Weights of a small mixture-of-experts language model, trained from scratch on English Wikipedia: 2 picks a token.
Below are experts of layer 4 (counted from 0) of a mixture-of-experts language model. Rows are named router (the router's row for the expert), gate (a neuron's input weights, with its number), up (a neuron's input weights, with its number), down (a neuron's output weights, with its number) and show model dimensions 384-511. Each number is 200 + 30 x the weight over its row's rms, rounded and kept within 0 to 999.
Before each expert's rows: "gets" lists some tokens that make up at least twice as much of what it gets as of all text; "comes before" lists some tokens at least twice as common just after its tokens as in all text. This comes from a sample of Wikipedia text that the model never trained on. Tokens count by the router's weight.

# expert 6
gets: "1", "i", "0", "2", "na", "u"
comes before: "3", "4", "5", "6", "7", "8"
router,105,167,199,225,236,204,217,194,276,147,197,215,232,254,227,218,212,148,207,187,186,179,194,198,189,196,189,160,176,194,197,221,204,181,197,168,209,224,214,130,144,237,199,291,201,188,222,228,229,229,258,218,202,197,181,201,226,184,221,209,194,186,164,194,204,207,242,218,152,201,171,245,196,195,240,164,227,226,209,192,246,219,157,225,190,195,185,219,180,213,222,186,149,225,122,146,230,179,251,262,205,222,264,188,213,211,286,174,247,272,228,184,215,162,200,206,204,185,230,223,179,209,217,211,192,206,212,157
gate4,181,168,198,228,223,151,207,198,146,169,254,134,157,243,190,200,185,191,226,134,185,151,226,221,200,144,169,203,236,263,184,234,205,177,195,200,163,174,216,224,209,184,148,235,204,221,170,195,199,194,219,204,184,210,188,173,170,246,237,238,195,184,226,149,194,158,226,205,307,197,139,217,203,197,211,223,199,217,193,195,240,134,141,189,201,197,170,194,139,175,211,177,213,172,161,224,193,202,217,223,158,195,224,210,202,208,200,196,208,191,186,264,252,194,161,159,190,196,250,246,237,245,167,129,175,186,220,210
up4,209,159,178,195,234,151,198,238,204,190,243,176,222,174,160,199,204,171,274,214,194,182,178,199,200,255,197,165,176,222,207,188,205,176,221,147,213,230,191,211,190,161,163,209,262,166,236,210,209,203,172,230,168,189,220,249,199,210,138,247,247,166,184,146,226,189,234,170,258,143,179,247,203,231,214,191,191,209,218,134,223,179,162,229,207,221,189,189,165,216,183,187,154,180,180,146,197,225,213,230,173,189,205,184,146,192,225,197,198,211,222,196,194,200,126,139,189,233,213,210,238,187,179,191,237,211,272,253
down4,211,204,178,157,181,289,233,192,184,231,147,194,245,145,212,254,205,197,189,188,261,199,193,236,177,208,214,219,243,196,232,235,182,228,205,229,156,202,195,233,204,227,261,221,227,200,226,163,189,193,223,173,247,185,208,172,165,161,202,200,141,198,185,231,235,121,264,242,174,166,168,155,195,168,208,225,218,164,171,224,220,197,286,170,180,241,213,192,235,173,202,239,230,180,175,216,245,198,227,118,159,163,201,167,171,241,169,205,167,197,224,248,188,216,200,206,209,187,193,191,212,196,192,166,252,221,171,229

# expert 8
gets: " ", " W", "W", " St", "f", " dis"
comes before: "ed", "ing", "1", "s", " to", "d"
router,116,252,216,201,226,175,203,169,222,204,245,160,199,164,194,221,195,138,169,189,176,180,167,204,250,188,186,237,207,241,239,212,232,231,177,218,202,192,198,196,173,165,225,239,236,178,175,208,208,236,221,248,231,218,201,201,190,209,192,190,152,119,203,209,215,241,229,214,170,181,234,225,132,225,254,223,225,244,225,162,210,169,229,148,158,219,195,186,205,194,149,233,148,226,198,231,206,172,156,208,169,217,228,260,189,197,212,216,219,219,221,208,194,234,210,176,164,228,170,214,195,219,229,180,185,277,189,213
gate1,213,194,201,232,223,217,178,146,245,181,240,144,222,168,222,177,181,171,204,237,171,143,215,258,171,259,178,164,233,247,183,216,222,177,240,206,200,218,186,279,200,106,208,186,162,173,263,218,234,153,189,221,141,184,181,213,239,190,157,168,254,165,266,166,248,151,229,195,175,215,197,233,175,205,211,180,216,194,255,245,235,205,230,157,207,203,223,196,220,281,234,181,229,186,170,187,202,213,172,194,151,178,191,232,227,185,192,228,236,228,159,177,256,172,219,188,186,202,237,201,185,170,175,99,218,222,227,221
up1,196,203,167,247,214,178,146,243,225,173,212,151,222,169,210,173,139,137,219,191,180,200,175,218,239,271,166,130,235,241,148,194,208,213,158,176,194,189,239,201,203,159,244,177,143,140,252,180,220,228,188,226,214,204,234,221,203,189,141,170,188,170,223,226,269,163,212,184,205,217,252,194,162,195,201,180,194,226,210,220,212,203,257,159,203,222,152,205,210,214,205,233,160,230,163,198,224,220,209,200,180,226,201,230,226,220,169,162,239,263,157,232,223,176,239,135,228,226,210,237,230,190,221,188,212,180,148,224
down1,198,222,208,179,204,161,221,173,153,189,205,180,214,241,209,188,212,156,223,199,206,221,171,173,196,196,201,211,193,222,176,182,190,214,184,275,200,196,135,240,188,181,156,201,167,183,147,165,232,158,210,216,173,208,222,154,195,238,223,187,195,209,145,152,226,155,223,184,167,104,204,240,251,185,220,226,223,192,193,174,177,138,187,174,221,206,188,188,182,140,216,169,219,210,204,162,184,229,281,182,200,176,213,177,153,185,193,187,199,205,164,194,189,229,192,251,209,187,257,251,229,221,183,189,225,216,216,174

# expert 0
gets: "1", "2", " he", " He", "3", "4"
comes before: "0", "9", "8", "–", "5", "7"
router,224,195,202,215,182,246,214,165,218,207,223,146,249,158,209,212,176,218,200,255,186,251,195,220,203,195,168,201,223,232,203,174,240,236,208,233,235,170,226,185,166,174,208,248,208,171,176,160,211,207,189,205,264,233,200,220,173,213,185,195,200,156,179,205,144,202,210,209,180,168,190,255,207,191,226,224,216,257,195,248,208,250,204,210,197,248,163,241,199,193,153,254,214,223,230,218,210,184,228,188,152,193,212,189,153,242,270,228,212,229,194,201,169,187,218,202,207,167,164,214,212,173,183,195,186,200,202,260
gate4,197,245,216,193,178,213,194,276,196,169,191,163,240,182,183,233,222,199,190,239,195,167,199,133,180,149,224,190,198,193,166,237,217,226,187,191,209,143,234,201,149,255,265,212,264,203,184,168,159,163,186,200,263,166,190,248,202,165,196,196,180,172,161,190,193,201,245,184,232,191,230,219,165,205,216,189,199,194,171,197,209,192,193,213,226,194,192,222,209,121,240,237,169,189,254,227,241,186,212,180,165,136,180,226,182,182,216,176,189,173,171,268,210,228,196,183,214,165,208,145,236,179,242,136,199,194,201,197
up4,156,196,248,211,249,173,219,181,170,226,213,217,192,203,143,189,242,183,225,258,271,184,204,175,234,186,190,184,224,237,154,231,238,185,159,169,195,204,176,222,171,238,205,212,166,174,195,177,183,151,148,227,192,173,206,227,196,177,194,184,167,167,238,203,239,215,209,208,242,216,200,209,190,197,230,239,215,227,188,188,227,162,244,186,175,244,169,245,230,140,258,228,190,208,214,189,132,195,199,204,184,193,234,203,210,177,210,187,228,218,110,154,238,237,231,164,229,199,216,154,236,194,221,212,195,218,202,168
down4,228,191,128,142,246,213,190,263,211,175,218,182,193,202,206,240,232,182,172,258,264,175,202,233,169,190,173,187,191,162,168,240,174,146,173,245,194,230,196,280,250,240,273,193,193,190,198,202,164,184,230,225,207,180,199,161,179,183,231,196,197,211,155,236,190,216,205,223,159,184,224,206,191,155,182,178,198,177,251,112,223,212,228,224,195,209,192,169,165,226,120,163,155,252,199,176,197,209,162,176,221,164,154,223,207,200,162,216,214,214,229,232,226,210,178,222,248,208,168,220,214,208,193,228,181,198,158,227